config.toml
n_layer = 12
d_model = 448
n_experts = 80
experts_per_token = 4
d_expert = 112
d_shared_expert = 256
activation = "reglu"
moe_layers = [0, 1, 2, 3, 4, 5, 6, 7, 8, 9, 10, 11]
router_score = "sigmoid"
normalize_top_k = true
routed_scale = 2.5
balance_loss = 0.000619
balance_bias = true
init_std_router = 0.00844
lr_router = 0.000973
vocab_size = 17381
norm = "rmsnorm"
norm_eps = 1e-06
tie_embeddings = "early"
optimizer = "adamw"
lr = 0.000741
beta1 = 0.95
beta2 = 0.99
batch_tokens = [65536, 131072, 262144]
seq_len = 2048
train_tokens = 1075000000
steps = 8391
dataset = "wikipedia_en"
Below are experts of layer 9 (counted from 0) of a mixture-of-experts language model. Rows are named router (the router's row for the expert), gate (a neuron's input weights, with its number), up (a neuron's input weights, with its number) and show model dimensions 224-335. Each number is 128 + 24 x the weight over its row's rms, rounded and kept within 0 to 255. Numbers have three digits each.
Before each expert's rows: a language model's description of what the expert responds to. This comes from a sample of Wikipedia text that the model never trained on.

# expert 45
Ordinals and placing words in sports and award tables, such as first, third, place, quarter(finals), Won, Nominated, and dashes.
router:123103172103143090158139140139103156120113128157141131182154126112099128120172152074121119115174111148149106122130105112157123127150138115181150176133128129105117117113103139129148140191151140103109140116080088146114128143135111138151132104117155131127126091121098145153115117131110135125135087116136143110152093089120138125137139156148
gate0:160097130087142053156158167158107127142113102118124125164111127120132146105145095090128103110166189118143140122131134125140147136092133157178112101173157096139172113090120157100124171110158136159150117078124132175126132112127103159122115121092147142089128142134145098116112119102133117119123091105082115125136139136118111136158140157172
up0:136180133147119143166128135083130110131166164131132142132164123110137137100137126169147118140142072155154098164130124120129124183149128139124151134152133138104115147148128132148132130155141112115141123128133151158099140125141122095127125104136139125156137155109118143117155178158127121141104156162116128145108102121082154158081134133066
gate1:122099104157114113118119106110119125124131108142096151118123157112140107137132110136118148101063135157100089152068126127116151144107118149168119079127122126094136062101095125106140138132124120154116090107105082118108131098139159163123135131112083129151137140118081124153128143076096164150117100119090141140100123100169073157180155160134
up1:137166104129140127142135161097110130098115082130105097103141123155136118169141168178161117128126135095139173114152098146140166083120177124132155104133071102165137114112147150123130132110125134143131136166114124077159124150135150100158147117120173139133149119150139092096140118116132118127151151123158116154096068126168155112156132110170
gate2:135096135161101129104126139139111118124145154140175106126096172105090079101152143115089117150166100125139106117115140122108158178120139137115144132156109179110127177194109123127145161148149103115121127114127137120139137160110124131123123088108114182129118174114089115116181140130108142165063095139119126124133117111105133108188149145182
up2:114131111095148104130167129127107115137140136093098099142154160181114123148124178118090142126134090093115142126142120157101115091127162127112125174119091138142144124140173096139116141099112109131156120162142129136150138153131113092135180097148168115106127121094126113127101120135114061137122122167118139122143119137120134131095115115145
gate3:161136098156139113149114150148141105081111140136165120172143089109090148106086149099169062137107118178166163127122113110113123096091138153072153156134145128121139112126122115144127159158118108141083135138091136152114110163152177135143151097112158104121089129087097134126111121142096110133114101089108143168091134095153110108131176115162
up3:128093114107136127113071128130126091170129143118123159177133080100123125121088133106148137140113112133150175153144132097096126177093142104081143142163125108180165112148160120168149114151121129115100164133087155114101091136128116144086129112142140102152130140119116124127112130145081131129092113092129134099130161102165107104114154134151

# expert 61
Inner digits of four-digit years in dates, census years and ranges, like 2020 or 1999, plus century, ago and when.
router:113128123116131070171159151154085117148123113086137127142150132092149134082183129078149084119162152126167141160138135139180105126173152128125133174128140150123134191114120140101134168145128129174137150103157100138137171150093102139124144116126101148119130107130111123137138107112090115107123131128123145120150137150160112102115123139131
gate0:128163150100161108150165152162132111119125100128113135150111124167149120102155133101086139133105166120126119128126134109141135120106096135118137131106127130065119171141110155096070164132146100135179168167145115133137137118100118092121108101144152107134113125148147119141128147137121083155107142109112133148122118104122108119104124140102
up0:129140159125099128082150122157116151129109141068114138131119134151149096141099168156141135117149151128114086152087139142112111112130126120160145129122141087180120112139162161151187153135168128128148129124132113142152169100089130107147127125122092068118074072148093138149181116141143124155108118111183146136141163177135110131114139122159
gate1:118123106130131189146112130097179104105151161137149109155120118123123118133109127090158176144081116090113133151151140126141160136068116160125098101139102156117152092129121132104098140114098120120106111104111130131138128136100108144103123125105114133122114165153122163131124080094098129112107107132112110140143094142115129112135107116146
up1:118131155130119118105138127117115137150116091113113169090157128143124136143154136151098079107159146168157109105121142129166075118193125100132117147101140126146078136131130134152150111128143142134132142121135142094107125104145156132142123135120128101138149126077134106107126181163148108149139146131155143128149161136134122143107139140102
gate2:103116132144128107100103128134107118142091132108110143090093134085147157167102131147141144125145171127098092158137106093127103181142107121136167144131129116084154117101112165137138133099142133140128136122117197119095161140096177109138144120150098148184148132132152105153150123144141132167124110131150170162142139154142120105137160148117
up2:121126116145117110113117159130087140137096103097104122078089124092173135149111117150159150138158193134103080147160106098125100177136104142130144144140130123085160120116109158146155155108129114139135129110122157121086138138101178104151144110157097139173151135131168102133130132152124154132131096133156175165128131145134138094148158153121
gate3:090094117124130083161195139171109152136115148104112152062146154137128116131154133179133114111117126138062157139076109149153186144125098141159102138150090174120152132117127130125172112112124125124175129105139143148115142065130127135132127123119078127109098148154143130158116089118118103134141126125098133130128131105121127124132202125117
up3:170130131120138167075082100085166099109149131137150099158143118109125170124110123117122134115126122100182145154183154117104083161144167091099142131108153123130127101142132102144108108147120140154079119141113136102129125153142161136091128116102178156135160099105102174095127168153114155119114125151163126122135110147142133108125079136152

# expert 2
Opening capital-letter fragments of proper names and places, often after "the" or "of", such as R(ennes), K(assel), Che(łmno).
router:112137091139179120143127111104118154123118136157111119128151107082123155094158150055144114120132108134137156120119141138165154104121114114122150136140132126131142139076079131128130132135125084120069118123100139139144133124115120130094079161136163138135115153133120141076117125124134159104142125131133107100107135156133106127120149103104
gate0:134146149114127111084038153106110116152182122117172113105172108132121137120112131118151163137128122151115150085131074123128144134118152136125142131156131106098136145080120169129114139152107103111086149133112143137078163126119150188094135117121129106176117130161102097129138154119126158136155132115148132099102088128125106138178099049123
up0:123112148110082153156133100152141183175115119162119118148097146142125104142107124099149158088156158112149104138130088138183128115156151109117112137144128123191151155159167148129129111137103160102075125106076099119111194149085076149142104129113170100154115099142097115103068144146135166113092113152108110117148145167136118179098126114107
gate1:134075142096150173101080130149115128141119119134118144143074148137118175140154125155126123148140115120141150175079113115144147141148143122128112154117145140133152087153133124105142138153152176183145097089106110137131143116126169162148106167086126147145107142067140103130140172191144111097133152144145135136123133144121120081135131159082
up1:089123134141166146113100143185132152146166150136170117154119103098084102145098098151158155134083124144088151182122144108129156166122094141155115127136091111130133152132141147097075160148133179088105146138143141160091133116153090126159134144112118111132131115130126138158114098140141132105108219116152140097129099169092097147143157159119
gate2:127120102061142138100118148139173173094155149128167095117146109153139118161114098113175152123114140110147111149114141159120095120126110128150143143121135112137124086128172084176099124129140120110099101105145147163076130135102166144151134138135146126157124134142129105160104136134108135111085180153154127134133135145083143138108095134153
up2:134138142185137114155126093136078071125122113134092167152108152105129137104121155157065114157142108129109127121145107102148146101150145127103156113125132140108120167138088135093126138123108169156178159152140123107167162126143102103122113090136130145113119124121121146109153128124156131164141096120099141138129108106177096091132143103137
gate3:130140131090131107162142113161107152141142132115118106126110133102109153134085100121141101073132140108093106145130134123122130101139145173111173136159129137121144104148119089131121176092128143090131135135131057144147090110089124153189093041147119134106124123132108144125183112114131160118154086130150115155120139078146120140128120152138
up3:138096135135108178122176126123131149163128144124104164144135101146085158144166144122119154132128192131106124155096090075119152121121097142128161102138143160132089081131082134128138117127143102139137137140099114107153092118125183110112132098166167122146134119129152110094137154121184148132118118182139128119123114116152150123115110131133

# expert 12
Opening capital letter or first piece of a proper noun or rare word, such as N in Nossa, Ever in Everton, End in Endiandra.
router:127119126121192120149115184075122191122088159116101081156129095085123150151140186114155100124129134136144118142121130098143135122165135126147132127114113138170104121098124158100151128142111111150104153113149136079110165138104111117119116136107192138114098134131112178100094100134144099104156118131137091119119132158109123127139121174122
gate0:109116085134094130148114092096150134159105076105154142128122114101097144134106127090145140153185144103096156112163134136143129161144179131184153138083143112133118136115168144167126138087117142109113081111119155084095130121147125127131149144111120133143133162134105111146134111125128137134132094107121103155111122129138136099176156094116
up0:123128100114107118156090124102118158149111114116163134115116109109085123140117114066129140144161128094135140121157141126133127157136177134160141124114126108150133140135161133163121140099106145109112056113135154069126125139125102112125142140126113166151123173131084132144139103096114100136120084119108112156124131152120157122163139093110
gate1:118097095087145130105103126108118137100149148125147180155125118078116129184115149124102145140141148128161087125121114147146101121179149102112139147097116130121122132088096163131119167159153094122098124143137146113115119148151136121095121093129117114137118118127103111118152159137131146148155193118121096206135116144181097115145126117086
up1:112096110114186105105106130099108171140107116138164162153120124110108141175108169134115133123123153131144096115137142149143105160193170064088168129122121151131128125094100149116145131139143095135135125185144155093116135143163130111090105111114136123129108111139110133122142173126145135159157160122146100198109109128141123134149114152088
gate2:119095151125104107111109121122130095111145124100175127152128137130164152157122088155118116158166135102124155144123113094123138139135132118133153166139108180082133106160121154175124165147157112122102087105122135166097107097102138185109131163180088110145094121115115109158105108120110147109118119095088109148172107155127079116146152112110
up2:142103169142139102127121132136164180146125129140171122146079103135128131116099112141139093103190122113159099144116169129124119128121146090137114112105157128113150113161109124095132125145139144133134092101164091146120130152099119123171107153116130156154136136125140140108131110163112118126121139145124140136151101112142143138078120143140
gate3:136089154150129120139161126105152099157148104104110112136114130105146173159126170172106160097131115119095113158083147145138155186131123088150156173127128165121122132114144123145156118147126155121079104084089120115136156120125147121131151161113120158138177138094158154102132114120111130127111145114163163116104107123174129087137128129139
up3:124105169121138150153166162112133165086152108119135139114154158115144171161153160146126109119120111133100125144114123141142149147129117130156120150109129155101145126142104109121129109133128123097103137088117116111162138159150126144155163140121113129147227163159160153116107105115081091113096188116128161070129184093167146109137112123186

# expert 41
Table pipes, dashes, blank cells and column headers like Apps, Votes, Candidate, Pld, plus Species in beetle stub lines.
router:106114154143147093127186104131094141158130154136135182162151130101122135131164136115129122133175135152127134133141118122181153129162128129164149125082121141102099129105151145130133114146145123125145106162143137153079101142107101161140116135143137145147174162130129170119153096142119132150128107121120136104177162101121105106108154155105
gate0:101107137140131093152147119140079099153154118109131167130100113097091152112138125143130164095112123146125142175159110142164104125167128059117161174112118118177109114133128108091124154152141128133110149101096103155101119101160094099129164155133117112177129096117079121114081133142131142108116116135139106118145110158143091137122118151059
up0:136118113125130083141134142115091151116176131113125136163111118096120108124118123096145139114131127107135178177148164106136145117120131084101157125143088163175090068084132134109143146174126081101131089105093114167130135136159112169108146099149132141149088110119094093082120111103148138068101137137125135124133159148136102143129138184075
gate1:126144115150155094112156135152082165144114123087107150117161142122155093156137143143126120139126142150086150108124094124180133152150121122149107084120137175146124097150147130125130130129163136146130106107122139116113114194175124169132106110128156139135159124117156173100127095112098100171136089118104131106172138119166057069127124148147
up1:088104168157081122122098104133112123116156121096114167148102140083102121159117147135078119177171143118122093109143130105122121118113118107105126143122140120116145093171160120091105136118171106152113114147148116134120136137141117133092119119148111138117138152123113143161109133075084142139123094139106138145160126098129077112152098124125
gate2:154098134175163131181151090199182113111104123131159121125129109155150134140126125166139120074156108113100113138143148154128105131047116156127126140116128153119129134144123157174137073143125118112168125117129133170136141074143150160127121112067143134114138111085157123141146109166158171145124158145065134128109085092147135141116151143101
up2:132115112072120080149139121143094160175131124146142118093124141147144126163126127140172192085148160130100099168118142085097135152156130140094113187135113126098110112132149138164134118114181112143129139109109111157128109112099106173151125124129114117102094152102165117131113114156099168189106152137110119161139106100147128103146068103150
gate3:103148149132157128138098101116163139117177134128119150158134103170116117122147195150107169143147117149118117130150158141133167120135184130094157114182122118141148136096126130147118138101153166106111168108144124099157164137153114156115137106129137169151122131121083121110114150146112135154106168113115113148084141093130096174127121128143
up3:129143152145149116142107107127198140117177129127108148158135121161142095136158161186114163125141144159111136108137142143140172096123174136115145103191118115158139111118129116127137122080137169109117150116156143106143133130142116174126087113136146146141119140146096106079109173130120150128099157126077104139112144092112098151140128142141

# expert 23
Pronouns, determiners and connectives in running prose, such as him, themselves, same, and, rest, often after the, for, of.
router:117125138125159099152104162135130154124105122111143113136150142086115128126127119098152125158164146139126117138118124118158169126147148144142143118127119118127098099074123131082130154129140155149110131130097128130133157129122158140142109110122154099138083170067106140118116107113132089119134108108096077128142100160147112099148156121118
gate0:120095103127105109102065122132133128167107119089109122114140164140154137168123090105126112137106112124115156089143104140161150151166120071116136158141127114137197129117113117119138144152120144118145148139134154139142196133094104104117121112097140134132132113102134121121158098099081119119146154148161102154128096137122107155148157117094
up0:109136148115142103087126142119060153120122170105151159138148101142108127120111143151142113112113150143116120128127125124125123124159131135102113130108149159135194108148116131145138138127157122107135102146105126147106196156171150111148142105094169116131078107125086094127149110144126162155080134142147146130169105148128120186133102151108
gate1:142123096152144110178160142140120139125127154142121122121169130155114165109129111090120116114144140122131152155130115202165107100102116161154123137154157122155108126122101171134099144104138140126118109079139102110145099105162170150109105129144131127171130104144117134143113093137127141143097133127102120110088128117107133119155146103103
up1:122122146135140135127121138094187123171178131120150074149096121138101109124104160141123164106123143143119104135120113081113145126059120126111138125138119139102128140162217129114125150155097132174115093143109128117129171136109124100121159087148105103097141114122135150109168124116129100104139121123148164132150148150152102137155103140106
gate2:134131152133101112142176079152162164154079146085128114114101143135140142124119077177147115125169092095157124150109130131125096123119124138099147120125127158144165190174146159131094089128134124068111130101092111148115138085147110107143136145143113127093115124141154095109133131144122138147143133159118103142135084133146134114109126114130
up2:118117151107201111116157160126108106112140106129147146130122120152112109139122117110149152131123090104117146130143120152124143124116110088133100107122133089104118100117134120155155163093129121161156078125145144178148127154111097102125059128140168120119154161138143123074139117151164165103141115131158110116097140129105135165131128131123
gate3:106148155099105086128134132117106127112124123121149150135148092105122145146161165151123111129132156175132172128167139144137150153103177090155102161090113105119145156128135101116145134157117144115170122137130135148089141101128160129139144080099139137132078142105139146152145125159151113115129112116168142125137119156170104150156151106138
up3:179168165082147126058132099129156102120142158150168155121116147116162137120167171146127132131096155162121136128104176137128127127122148143136117096099134126115139156121098161087150121162141168113152129121118121152078136076111170151152150112108138124133087113146146094167144124139084141135137099111141147136138084108155098136132115131094